Weights of a small mixture-of-experts language model, trained from scratch on English Wikipedia: 11 layers.
Below are experts of layer 6 (counted from 0) of a mixture-of-experts language model. Rows are named router (the router's row for the expert), up (a neuron's input weights, with its number), down (a neuron's output weights, with its number) and show model dimensions 0-159. Each number is 500 + 40 x the weight over its row's rms, rounded and kept within 0 to 999. Numbers have three digits each.
After each expert's rows: a language model's description of what the expert responds to; "comes after" lists some tokens at least twice as common just before its tokens as in all text. This comes from a sample of Wikipedia text that the model never trained on. Tokens count by the router's weight.

# expert 12
router:556450508546546531436486577506527500538495499481453457523499518530515518509539487465630461583495511494475484527477464513483445545519426580513566471564535555495556507482500543541437510437467465481558488423487564526612576529448486535531524503526484483550461587480547532451435471508459541532494481473493477470499475491465555513409514501462500523528504429558538573475451480458512415537526453526517513400488485499482508500514507522495482473426507533500493508460518505504504555529506498
up0:490585485554553443535419532499506481492470559475507501462510483437464548462530521453534440517590473575550504521503442479437497496437484498477538511419530498467473509475501457469489551518485500495471533495474449536519508541507503463510401502566499480496539478527458584552425441496477608477496568493491460411450438499533504416460472466500503453491508499499473533532509465501554585534440497458479550395519483497528481509534496500513508501513460505453529511507407544532496526459535562
down0:469521550499523510599437530436506490543532411500495532523481508498503538517529460488527470444518485496547490549555514487478494497516489464464441524410532440470519472559474446570503486535499516430435547486477468466498463502524491439600529456532519449433528524517507473553449465526524484527529466530470430521532447532493517467486598570482525507476543461561514473520565543429525579504494505473427547506567512517487407509530560583451475512481504566529510516458411497475479495483511464
It responds to: Words after "the" naming nations, empires or regions, such as Russian Empire, British Isles, Spanish West Indies, northern, Royal.
comes after: " the", " of", " in", " to", " from", " by"

# expert 20
router:579523497556573534417529573494525496503434504515495515498537462471587515497536466470539485540506528471425476558504479514493449517523436514474545504465515529530525527487487505519397485519541563468450506469456554508575488548533509538496487541461505593548510542502544544440473523429435517546498496463387524509471466461480474435465586532452484476497514458531498553448432524478566474508440517499447524508517546491496590433492478531516504433467480486527471532463508472521471580468545512
up0:511515470576524499492507514487456479460488412459586491570543451498603502552512482437491521459470505466509520525525527477548491566535526461523523458510519562538493532504455478501433524553532487478494458462496495478590545484486499513457472522566446456587505538539561571511526495427507559550448484500421500517499580487492491486547578440432533451532497478537489550541519567515485490594526476503507545483557466434586525475513491500553465547491574461506455550515494496509476484475535450
down0:417513484522481519477470438512531496480551502484524495510455478486502428487484434495608423531503493448494532445472496539563522552493478494501458537530497480465485456488554485517441442545522504580508480450497476501487483500496510555498493510581477428467507560487417501483555493512478429494536543481523550516497532513450461533497553596503483491513543555472430568433518420453576597535503508503509515548465470570537467531563529451497457517579536439436540464483480498535493505418488531
It responds to: Column headers and pipe separators in Wikipedia table header rows, especially election results, such as Votes, %, ±%, Candidate, Notes.
comes after: " |", " %", " Votes", " Candidate", " ±%", " Date"

# expert 27
router:535423488533548541418506554462489487502475492508492489531523544524470491488542540517542428582511502454458524579509538511439397568490481545505477442458438572503511497437547491515405532478490499523567517504499543499557500551517473491471490522563478522536463552478497518508555492488435582511436455465375479479466463549543560487450507443475489489541573463529535521472455495529568533526451466541432578484497467492501496469445458470516471493529531502532445482486556512518469513543537497
up0:506469519533532456497554520554489485474431495555582509497528501469488538491543458477482504618525507490473469551511473447468494565507462508440524478579503504495476426477510504484508553571514555512450481516510531493505469494521451499506487433487522558556484590501516509526549512468398444457461445476498464550538508513526501540417448530486524532560546517610469527497432457387495515552494503484499474519482539484504610406484449511470438475482460493475485535440488503512467436502472513
down0:478428439472522463494555466465441427461448457585463618527509566519505443495473526536552488514548450521519546484442470496526523471455517509537471502479486493570417462535502506515545556511468549436461476523473458501535578459523485486552534505479520496507505486479485460574524464502504502464497482463488491601453506591516482544555528512488491494516540537474492431533562551492434502543485461448562469558586517570465492505512482446615451474504516537487465489497502491480458518479448529
It responds to: Unit and number endings inside data tables and coordinates, such as °W, °E, percentage endings like 1%, and blank table cells.
comes after: " |", " one", " =", " 3:", ".6", "19"

# expert 41
router:560451516546491525478492515456512526513497505526525455545497572557479538469590487476539494557545535484522528531518491511496457605525455526502534509509616539522582497510526522503443432464514466498503460474493545459609523525492467578498487501539397529552489576495510560485515502421465474523472504509443520445486490483548554511464549531520511495503535504538604526460475462455489462542481484532462467443521519500505509487505496561452537502445455482519430437442516543470443544588541534
up0:523441485417539445475484502578514551509422508563457485459485466425463532487470526434469488515476457554504473485492539499443506593575480517545572578488451425476545555490507549489506527454462534541520532520455497463495440505480494581472477491508460461439401514449544419463449468562470499520446536498476544502491450495426550533491550535475477501459442559503507481490405496538536494531537541502523492478457494498494579506458545495429533508491487480481440462489500483503518505448487558
down0:469464565518516459476481445503607495479434489505440576483450455447495517487465504469544522455549460514503484425493469529422493543538502498485586554554519483493524481529446576573566438487453511496458573564409486539445569497454532502551470548539494479510498549496549479498490523563504472475481500504547492469489546493428466447476505508456502442482511597483503439515471504512531490474543475521556463432433509475563524564460527527488515478592461496492533455473521456447487517498462474
It responds to: Determiners and ordinals before time or season nouns, such as a second season, the same time, his next film, the 2021 coup.
comes after: " the", " a", " of", " for", " in", " during"

# expert 44
router:604427558474508526496484527489507477521500461528471465506518540492479516484531465419532510506575493503479438578519529509480416577537409522480581432459541483516561511477507460515441516456507495554524493457422519497549523572499516501494518445537551561539505506466564534477473432450503499500477502452482479493488572463531528503462510502458505545541498413520559476415474533447575524505518381506461506418480464496542514413480491497475559506464510497520461502447507477509480538447496474
up0:571471542470466490478524493538468484417533489526514520466554507456515417500507510467475509542457467499557431514505503491496471570503509451556525466429522508553500536493566475485484552403482565507520515531476489453532516522450520489435512492483558479467526490602558466505512512457496474473486443466429495457574585504555466527550465561421465526510587491507581530521422598444531454497409471504480554439494461543518457485504505521483484510571509437513496495538488461519528510495532470
down0:482460548493553431479504514529486500494500479522482518469556526456602488484465447536455450516530539454497497490567547500469463492514521533479509533500470510492449574560475500437461497524561550541438537474478420505554537521433538480511540564451482457456499543483455376529552458529493446483536472473514457479482559461526513486485478514455411526452554430419524500577475547466535466509540466528499446479480441547466496453542489580558444560559501457514452476520454499499532498488534451
It responds to: Pipes and short abbreviations in table header rows and first columns, such as Pos., No., Region, and codes like GT, SP.
comes after: " |", "|", " ", " A", " N", " S"

# expert 29
router:520473487558562541463518529520495526533503511501483476444520559535536534506526555451548438548543473522482435501467510566449489543570458561478555473527496549583520503529569497485432505490531511470491535492450607495570470530437477518493485489543428525578501580478471497534497474473434528512465445479407525456518538465518576498454477565418467555488513447543538505465506487491585478545512435510539532481510461506511528439483504503457496499437484482519435473437519501499431567532498457
up0:490532521580491524459537487465506506486492531492615491484523503522483569466486564472501466515563558554535477502509462499500522449468469497566570469523503548580483412466467487477496514515554490437479510493461534531524482563387480537486487422519421492497551506467456508477552514467465546472413465503457524453469600487501513513489450535502410512498523442464522563478444520495545463445427451472521551521493502531507477474512529506482505465520510404516454497462496545546532561515408464
down0:490498463542487481515467458517471417538513523469609509537512498452487527497453499519470501560559479502562517425493486514492498444488441488473581542471541504496505481543491474394572507503553475444466502524497532512436412548418504505474506453544504521535602438458447529455560524508484561471420519467557440509465539475485531540548527530446475455549473530468512496431436487509488510506386454536501511499513545473470484456541564465475470514487512473462539531539534565525513493498537440
It responds to: The article a and following adjectives in descriptions or predicates, such as large, single, significant, plus This, Another, Each.
comes after: " a", " is", " as", " was", " an", " with"

# expert 57
router:581434475505484505493474550537498470524475533519448466511569494518512476493472514447543461543523466559498491608460481536495404536534419500476506458477481521573567486490550495537434471507485456436512526373412492505621531524448509518501529545568466449579478524456437492505500517536522501480511431520443492487502531562552533500455501506509439460548498503508525544515539463455559509557462454529497536466483458544508465495520472517501556522509474520512428446460503465482453490557505527
up0:548423433472523502541470470536569433492445427557440529473530487573508558436459534455521463501494482528454568529444536503438533442583419491453505507503499480571493483537554487428481441461476455464491459515470472566541522542494577522438483503576402461549465546506591556514501531532525561507554451517517527520494549521514520448497465512455490467510467462491502513480540441435504491509514468480477491532502553539498544465548432481488513458532560549484498511510558482489472524506460506
down0:527470469447451543516520488500544496439460481441472489474549461542536563547493468547476499475544431477520563531512561458557478395479496495548491548528517526482483447568519508472539394500469562600461526455461453484550559502492530530510478520557484553527458480533467503534507477494487504530489552510476459508532465550539535523524458538498519462512468442423598462453548474441472547522490436435557526520500466532470519487515522527555564517509535498451507626546520478469513448451517481
It responds to: Numeric pieces after a table separator or decimal point, such as 0, signs like + and −, times like 5:, decimal parts of coordinates.
comes after: " |", " 0", "°N", " 0;", " 1", " 3"

# expert 17
router:543443520522534555444469541503491507491476495497537449557520469525542530488571472455556511648576504512466522519487547517472425549488507508493512496467490556601545436483504547516417529515487485497515466446506491538547471529455497485530458563493447476530458550491537496462471486492509499515453528522468546456514498503537553412462560495448461491499532485551548583511513492510524442502490464499501526427493509510503487390494415486424454524521488490519402490444515472518444503592533485
up0:459494495487486496415483555569575423468438539496468481540553513496539560526510489478477487512531546547449437514529484500518436497574464466526564394447490475488484483502467567531475508575445449539500544482497497518488486498492419497465483438520454495511484497481447505494466498515510569549511460456462483485502454470490493458481519467533483474451461515521577555456510451463490443458540434546450496505490504488587575436518451515417479537526535483531371537507528510493454535561565496
down0:541484529540524463508508554485534476431494580508496478506523462457482582559505540522488486505546505543513491473432474484571583542527476463460523555474476491488589491524505465506493481526429456549509490499525468495478477427504476486506427423535449498539526504430469524536587555542581489438454556557495456539499467547511432568520526507531533470455435548512515497493491487544482522460464569544474475545420537510505505543572584475459477525494485489500545437537514507473505464413415462
It responds to: Pipes, digits and swing values like +1, −0 in election result tables with votes, percentages, majority and turnout; occasionally prose words like and.
comes after: " |", " ", "9", "6", "5", "7"

# expert 38
router:539462528528519511468513567476544516489478504502512467505491554541502509505564465539541505544557534489499485500503505531451450568561451474513513458517493591549548452457521464524429543480505474516490462384511604479532517566466513508535462537520498518503471511479531553470507492501427495567401508444474494455455494489492525548420531548496434506465537442461585511452540508484515445549470503513406515440518502480475536443460491521509497466533433553547411474462501488492456557558563553
up0:521534457469474500448457507491520556527462540489513510400526522439484504530513516524506496489608447536466528469530523429478471440473461542495481522548487527516498478525492459464484454478471483516458452398496468482511507516430437495506461492554412504590507498529546604445477441484495512522554472525504477501539479529481471508436430475576468549491500420462531567582504529554405450517494477554531526509502588520511517527462513504548547526472494510447434507555440495526555551516526475
down0:442480479479461505538527486502475484445553495488526452480502471501537509484476527526445555513591457516530551415518475517546549518449476391502511532470488517518513461516485468415537497451497493516482474491521464540439452511454602447501494565536526478487597458485535492509535468487471495532441534453480470388510485492499425462473481413486558567453507429438468472534553537478521442513531536507468507465378504511458575523505484530457487465558532548526506534495485486558497452502450522
It responds to: Numbers and quantifiers before a plural noun, such as two, several, many, various, dozen, hundred.
comes after: " of", " and", " for", " List", " with", " number"

# expert 10
router:605423529527460473495485509481488496484474437486488423463527504553493463496519534463523467512514539511443527587486500508456468505515469569546541476533543581552563455465552528574437476467508469547491545465481494546602522532432487534477501531481475501576456506539492489470451451485465516587421508457461514426555465523544539529461505529541447438493532508551481523447492554483555516529420459492458527470423479508493537477528448466494515450536491454529430454435519516521487522535526525
up1:488582475509519528502479523536476536536508467449549522542490577508482505456527540495508503469538518464408524513443461540508454505524495547557581486556549479518568546501489501414475508468422415505454609523428566513604556510503487521465521471500512455567493471543468449470438478488527443531462565505476464498546503473524564531501493546485447468505547530533437530498471519415558447487476539536490535536439537501456529475509497479459495440543532518488462493530460589473448516540469498
down1:513509451519493516453505462522503539545560531548553599533497443495469505545486575492511503514519584490518551433536484520540564493566527582549521521551547456499514507473542478415515499511456509505514540487489428542543495504462497517492403492472548503506495546537550509531457545502536420464511472519525506499523460489507536473510532502486489513525373535495424494561493547487462524489480510526507501473469577546416540447521562461542465541542441496453462385513461560537535447479527546
It responds to: Openers of sentences or clauses with time or circumstance, such as During, Since, After, At the time, As, plus line breaks after headings.
comes after: " at", ".", "\n", "===", " ==", " ==="

# expert 39
router:557451498527525538454506542474488523531467514477466434463543511542549515474617527436579504524531509499520494588458545514451455537517471564549527465554432517565566495492496503477448530521513483504492505447504535505590506528481537534480441484533530530487464511492501555506524535461520533465502498476367474491508545458537504450490533492540525548527487466515528549449491493510580493449482496466449574424532475478511517397524513524468488471476469504588452448415439489508486495533528585
up0:555514533500489480582529481474493518500569518513494533530467487545471535485534566488450501524457543462490513520536519490510458437509480482552508412572500439541538491478570504563481514496478617476478521525487507539548479528459538500486546503454441477502508516488579526503560498466561513432526522510503487537490500503520523552437577450488400481427441426481571483490525459538492452499469531473479587503525437421571602497473524538480451481487494433507453512457532510515409475542482516
down0:445506528501456500528621422512523472494473570505555551552421526493533492539411462545456540422465487477468549497479458520579510479481481514513476552437531523416479546558465433489567474549461516491532489545523506492506466507570563503551480509517456527515581511436459498482496518520568447471475582560514475527465542449522517533472501468551448550486495504526507534495506475561531485510461523454539525491466501536475503535524536513444507498505575474466494544486581549559414480446465481
It responds to: Year digits and year-range pieces like –200 or 1983, and byte fragments of Chinese, Japanese, Thai and other non-Latin scripts.
comes after: " |", "|", " in", "–19", "–18", "–201"

# expert 11
router:589524522531470541532503552537492457556455525477536501503532498524513442480518487500604508505508532512438456627470479505468477506575451514533538473481571466508577486485512452498448496478504554497526532449436539468559474558458543532515466478470514507447499507476456557456486484515546489548409504539382511498525502519593540504463540493498456454509590424511533558513482474426513490546476501513475505462527449432486519433488507520476503554437526488585497495434496507529479523486543474
up0:489500424535479499455447498562595485560484509537465537570544551513494436532565498483536434487521513522523564535508461467438499441563500462513505510542512478523507529452478499459473411493541536553468491519606530510617498567495475525456499485469550541502422455519516530420494478447488483500468488560464560495506487513491557417517524491509513472455546482515470548600488486512453515503568463501459476515537478544472514463447452486515421494464449535497452537519454529493486524557506580
down0:511460521524428531470492539469516484553496452522442502545410463491569471555521598521484471465489475518531518517530482507534520510505509527547502523544479473512543492556540545497433490520566483583473478481474510499434479525476486529551512576574524480502514512504526544461541558607534490527515465525417504431486501509599448471442444538510533517510479531533427481489518440485455560496500453460524515458503457553529574515488480477498408482534554589545505552497518578523470469412509475
It responds to: Line breaks, heading markers (===, ==) and their first letters, and table pipes at section starts in sports, awards and results lists.
comes after: "\n", "===", "==", "|", "====", " =="

# expert 51
router:571426519502499510443476567522525418452547521457534463526510489525504561494509474435527468528578522542437521574532460536499492567514467583478526505473459478518489487458535502451401521471504490517429500501492518508554484479447493552530467485518487484492504521467535541549536454536445611527404494506433495514597488534537533493402527478494468433510518441483507514407465495509579447556461476495483480453491522455468474459556462469505482484469511506554484431453486475449467545503501480
up0:513513432484526486375522585509463443471456508509557460475454488477529537537493503491600465488504458495567425522488463545508540498533421535487466522409519526487478477492564495473495554498443484478570510504465522478504507547491554546565590463524501389507483517469404546499511472513489431522466514496511503437547478521528499480505478540560497445511539520565509533459472479385536443481529494497531559483510445562486505499530498540461475541539452514420478493467491499554511489451471487
down0:531558444454525501402472528547448525501488480584462586505453507476461511492424520546587543495498468584499449522438504505454550519432512518451520489483498438478466514511469510457648484531480501503521464564476533523483428531525552473479487491474525466520508470473511544511487479514501515474470515466562475583541491489472408463464506494547531500542578512413478456499589502499474468515439543480559486468487423462480473568504478457486547501523471523493539525476498425477549500513530478
It responds to: Line breaks starting a new paragraph or section, and the start of wiki headings, such as ==Senior career, ==History, Personal.
comes after: "\n", "==", " also==", " ==", "==History==", " ="

# expert 26
router:601441469516579563467482522559493507534533477518509462476501496526531568440533539528615482550473532494447491582497503515447414540512401553524513467478548521539512541468504512546436518466512563475531482423434519480562496483514514549490490532524501492486442470491451562420426469501461535572525513476438543499546490480575469490464509479484495546518494433544531529484481493519491533546466467513462613484520458488508533463457458471466520476487534573521488449455495443503484461505508466
up0:510536499538450611392502487544545562594402569509466495519510501478470538529507548530545465453534515433497498546549538547483438564450510500448490540489441515519516518507539492568492558550493544530529501445437524534508465464581501536534502519481529542482499492510513494474518506549422538506537434486457565493525513517501512533470487491482498560556523506459610469509554488472473544558516480470516551472451503475489494460519550484429493477512498539484503376519575450536500479465483526
down0:529505481543488469460516533442445557473598496541535488513467514493587470533492529487534508471536464534534529550467528532496447539531512451496460532521521542514473516471588484519515508595458516468562417500460547535572519507542495535461471452475515486477469492556438480534523513486479510538605459576537519584485539419514494441484540517469524539455450509513436560535536486497461457531564473455531565546483459446500510559452543561504431540523518500484521445516525524497491461536414564
It responds to: American city, team, university and venue names in sports schedule and result tables, such as Dallas, at Drexel, New Orleans.
comes after: " |", " at", " New", "|", " San", " vs."

# expert 21
router:554460501559508474476564530560458524522543499447511523552509563516520507480566500478581470588578531491490493551505482488485448578489484514473520512551469520582567488471522499579422505411550531476491532476474521464609512499526449542463479555535475509484511481510447495466457518495456550523479430506436463547476513512599529504483553480443453521461573477569509579532467467521536508516496438526462544456496475448514502446507462479437481491454495489554442551478461483494449485532540512
up0:636425570473484490447565481481476545467538512506504512479510422583513520466531524466540458602580510507504466522439562539503483542461507514501501460497442475475562516468508547528480502495539536540527475531520485469535560479496555490556469477459529498459405500573492552497500430448501509511496514525482420521516475426519575561504491519533530515474575454581502469439411514524457552492446488518503560523450512434510467434522510480511491492505514453521548522527487468548495502555489480
down0:441432521510539526446563459549448563486518509480544606509519513596467442497483440504444517546495497492544407494529528481546479561511549578517512470458490560479551538460510461427439541498424466452467517521495467492507479509544494506464567532511535518507496553573503483520503534408549496496460466495541482568513481491469500513505471509525523514519511494550455398543517535467512535458478491546520528475549481471531461501589510454516470499520406482556547507555537436563531538474536449
It responds to: Match outcome tokens in sports records and tables, such as tennis set scores 6–4, KO, TKO, Win or Loss, lost, placings like 2nd.
comes after: " |", " 6–", " Win", " 3", " was", " 1"

# expert 18
router:579450426562549507445456521543528503439502495537543510510531560552494485484522511466555476534517595457542532566504493538400460519459447495515552428486536551509515455467511553501426496468522465454540497432492494468545546564489550530542475530553490501518495516503508535481548497479433538535473448446475508497561471477517543510441538485444449484473556433548499521473495463514544518534465447518395579526512446500516506490481448571457539389514506474523476503452462522520476517550533478
up0:519544484443513516508485545554499488567524494485494535575529582460501534464589501555451482553505512409530483517444533429460510444459490518514410539525500501490527542565616537541500472574488489512536458447533530530535469524486483464437520523454448589503430431492520446481491479467514471549495506476458543436460509518528492492439545515507470516428469426489557498494548506518560487519420436518441543530485410487483445531522477472501536536494527550490473489502435519470495516526556509
down0:521467494494583446521491518528451578529487464499508484549581444488517571529485449510551504476492574479539472491425510510507476428456534544448451539431482522484536574523542507569520449605439423489400439480537454585475405537449506461484486464421531577489547495435497539535482525448488475545457519497531482448539464454505503502485505473521490494454526485525498490508481525463507508450514507484466465550449479538493485525530533504536492480465491455495440440595477499486479453494546519
It responds to: Nouns after "the" or "on" naming days, times or parts of places, such as Saturday, morning of, night of, week, front, floor.
comes after: " the", " on", " at", " a", " The", "'s"

# expert 58
router:550507453548481534495502543556488466492512539417491533462484549484502506494561474526578487539526433553480476566538557579470422571480490530544505424541432533531525430464477524503390475456506528487505523499524581463547536548504512510519449484544493458526467549515495607471479465519496531526465471500370447498499535502498496510397511435511519526479519511549502485477465525476523478540474484519475505405495504505540457430523504502427539505483504475588466509456524530494474520467561497
up0:473488540486549516447461533463502532466415498462440506527461434556476528502526501556541544495456449548426487521487556508498505466477459543524503440565482546520490399448515476540465536470485499480528511483519529539537550525425535455478502495489432514493525531538498523493566506515449580510508426455470539480601528592531509514463490525533483514422532531588547517447487559497480457490559450544535486486449505457552431425405511496540602503506523511548489483479498533502491466509475540
down0:512561554525510495577485548564562470529460554486509480433499549415460430553570507520465525495510447504519526533494499527470540526602472526475485436495508517504493482504591532545557516535525517538482525526530505544506501449431484416509474478510493464455479525477467515526482558525491496552440518492521516489548494488513473517463573522423509494519459512537591516451458442605518506509499515597485394491470504491455519511456522566515497453456521486450412447484491432508555473466477547
It responds to: Country names and other table-cell entries in medal tables, chart peaks and lists, such as Spain, Croatia, Italy, County, footballer, actor.
comes after: " |", "|", " United", " —", " South", " 1"

# expert 13
router:562518501579539492471424597503469488500555533524466475534514487557500498523529565456600516523529499467489453564489488548430463529542444576477451542472495554582554471428532522478387575445534492441572521484477522455597482491487480505462469507510544498559480485511461508493495499485485533482494499493458513488477528451542496470480504449473499426502495444499548522401493530521475442497532518584464482471513494464492503421440561524494508483500477513559440528487548538535487448536523488
up0:490449453515449528518553534507534464469489476514517421520505571529526519587498520430548575516547443481435485503493467585536497540551418444534545466508496516476584509543528463515446513566461517552453482507470499437509462563497436491469537549459500543469508458539537554455521463526528519547504508451514466509485570464487568496512520454549525502515516499509560542478556570502550485453479521528437493469542530433505524508468582513515413502458486488462534460414495425430535460474467475
down0:546511451557502512492443402539504521546483523524468491514526525506521512513522495474560453533509466440463542442431411487461444435535454552521521488512594499457521519532460532439519558499560488505424571493511583487535475559488482463525529458531534442489469566511461506487528433500535467489500445485575428530481495463557445568512507515578451516484513496477481473566515532431550462534487445516486495526492554465455458476480543541502467452458475560505449486590553458527487533432509478
It responds to: Line breaks, dashes, pipes and semicolons that end fields in infobox lists and tables, such as between Teams: and Medals:, or L; and 0–0;.
comes after: "\n", ")", ";", "|", " Ward", " Championships"

# expert 23
router:575455513551505569509505524521495490491480460503478404442530489532482471473556523433537460553539488466474539560518464558470491574504464528491510493549457520585517498442498543534407509477540521513551502399461550511578502574517461532497481541529396536432467549468507530410565496513446541529503454518488490464541503562555565507485502500481505510505527507545537519470458485537575480523486417529492530438486465466490488465505468500402466517440496487521485468462462461498479551467561492
up0:513520492474646458477517519448438510447528495559606499457534469525450559557553548546489523505608524525572484498489471497466487520490480572523514487601497451573466466514542483560497489479516497460526534474550530521515495534457453520503466467611472535542488480517490582489570516481470501523518493503542534462458490514487486420531469489538442464474495445489509558493507448517495446475517491421514473488501480512490461488548510547499507535556547513488539390516488481520527577537462519
down0:501505562504518480526432471434454568470536492453496522519520419522433463524453427575511529476476499502584547433537492490521503562461528517497478527485556404472552493545549480544514485527527474450436469522546554481487498524471520493427541537513529571581447464462445550485618496495506545457480489463529511490506468507475525491491429518591507568525492512455479541528489480476539533470453564486442516464547502523455520507455484444479449562483526503445552523536459587501471515555497487
It responds to: Words after was or is in biographies and institution histories, such as born, appointed, graduated, served, located, and the in was the first.
comes after: " was", " as", " is", " the", " a", " became"

# expert 5
router:597496484477488507501550536495516471519437504533512481477536496524545528521527531464556464531521483535456475515484571539521494524527491514565505542536490558564524561436540482521398619505527492521462494437492535487586552524466451544506468529564475524467514536484504497505411520487470563528459477523451492496424529451536604483417499518484513436465510493514480507521455548484551498501486423563431510433519455443411526525461511521473548473517493511571433445498526512470472536485514454
up0:540499455506454498438531470577484560547481519514502522461491520563572533567460491519511453458575495471535459493473444503460507483548476502517500544508461462524440496396480514523481577536455443462509519401489543458503531564435520525519489585532471545499472481499530495530468516538583453593497465480486510453454369477576475544411482493505550453464543457490501499582519483499438487546540566498450488491515486513481480492502496525563500489484466550505444552516484499503458465474525460
down0:463467477458498500488504454549491457563490529602434546578462486485523505516508482408491460423491481548518506504498501591495441538450589455550575523458486436522482569507458523465491507546463555480503499477476550422484573543514517501502497486458446506493426532464540508433489477507530452560506468448537506437509464528517504484495476526548494485527432493509463487597549474392490444539475520493456439526506502477433478509511487474580551544450509501490575536522508526546462499472540529
It responds to: Forms of be and linking verbs such as was, is, were, became, remained, plus adverbs right after them, like often, commonly, eventually.
comes after: " is", " was", " it", " It", " he", " which"

# expert 47
router:537464531471587501495484566505485491493527545450505452518563515561583520558567478425557455553520511504495527554528441510477435546498466519563479481476535528582497501526510506514433505454496531473546468428441540469553495494552527505537505485534541535553484520543508488469450420503491530600522446459425495541549535531550510513503495522512493485498534443508567501467535535496551468515461507479374528434439502442479465451533508509429510473529491512505438491450552458473427556511524487
up0:515445486506504520563525505506557478504467527430465472562471552557509419484467475524512526464641498537484498516584478466516437560533463466581464499514466474547479473536511486438475493530547455443561493480498501537537480528468520439459487548463538508535515523475439519514486484538532548566477564469495496454524519491432532510439520513418517468487482470466516494526608561491498456475529544509447519470462526534500472476486454493594563482579409490536473537494465448524444494481432514
down0:508494455562498510525508511509530504543458513562507510480484482613492560501492508492501490510460486460500524442527588455502470529497487558488477446560364464549509525441493506445670523542511518490419544568523461494521527527464460468499495507528479461491508505482473521511505491498461494480500479516487542510497484432523508555456507447447561464514464535534543481495517470517473507525405511499575513561569447564577540583457423495487466563485540478516532509481486526487520433491459531
It responds to: Number tokens in tables, coordinates and measurements, like 34°38′S, 50m breaststroke, 412 hectares, often after pipes or Coordinates:.
comes after: " |", "|", " on", "″N", " Coordinates:", "/"

# expert 16
router:566471470524494476456493624479506460500478501474447494494515492536504487478516540454585486499518495532453535550518518534464453509513420535519567395504535587572592451477498532480418509477487499479526484525524526515584551472459494480484534526507481460484535564437490571502483469562478535519511447472463554458531523495554527494407526538471541520552515467520564571465565462475513511519528494537441494503465441455518468456476486543478514488459503530623404507485483492491501487501541516
up0:549506532538445583477434489438443464517553553479515506510475517497541537496474458461510416471554467543459491566520414525520503545501433458402455466552561485533495560518549477486463490531504498512510465500503466557539416489565479470544509486534540490499463481544589510517520536488441537561427512464510421436574537531499493479513512426519509539503519477462479507469469559473552498512533441483456479468457547499555427486481555532552507528414520563529535469431494522490478486450499463
down0:410468442475515506439499487463476482486505516496485474393456490527517484463494544467404528565503514471505445485526462501493539436486539479512487474548564539467492500547424474506492535480431552516500554548543465487501500502537415495451491522468491533531530423447483482495478496512581488515458495525496520462493455495525506492506527469532497526430491482486514454519459530487395541502483479509504576478560427491441463551551501378505615525469515435421585505465492464452478509554488537
It responds to: Taxonomic field labels and list or table punctuation in species articles, such as Genus:, Family:, Synonyms:, -idae., list dashes, heading equals signs.
comes after: "\n", "-", " known", " species", "==", "\n "

# expert 49
router:549498500548516508494444503481500517499460543527474479494528566559474489419590510457534507561573514507457471601500533550476436605510477539505505490485504516538567502443579580469406507544489522493500516457510582534625497555497496496491472608492511479461506520465493546556484483519486514548424525533436533475480519445482492499441546509490472534498569474519513503476441527504494540524529476534443524448466480505534478501509452516431549483458481522558490485419491454489437500496529468
up0:506525495564540510480417517499512532486592518509516507517495450511462490491498501419484430560475509566499515543464486482459498520490514536489482466546544534504513471494471488509495512494503493558430443382488489501475517493497476521444418486564532484502468580499492524517581534474484499454510539555467525570433485499522495491448540536423517501528522476538498484490501513400522557566465532583401525415458520512515523491515440393515519485438431491480459491472466517572403546511524527
down0:441460436483557421472550520509487555498515505499525531443434459498535440564498514481538502509458531520446503479530565444523503521454396492460479603464557443506479457463431462487522488569525499503448499485528500479459503510577517517470574466535478510524449483475469448527445478497456481529559463501457468489473456541421602511435473540536516406517493492500549424493543510518545556569509486494537527550534531499550491527516469574584482495510439453487455539519527509494496477534532524
It responds to: Pipe cells and position or party codes in squad and election-result tables, such as | before MF, DF, FW, and Labour.
comes after: "|", " |", " ", "\n", " MF", " DF"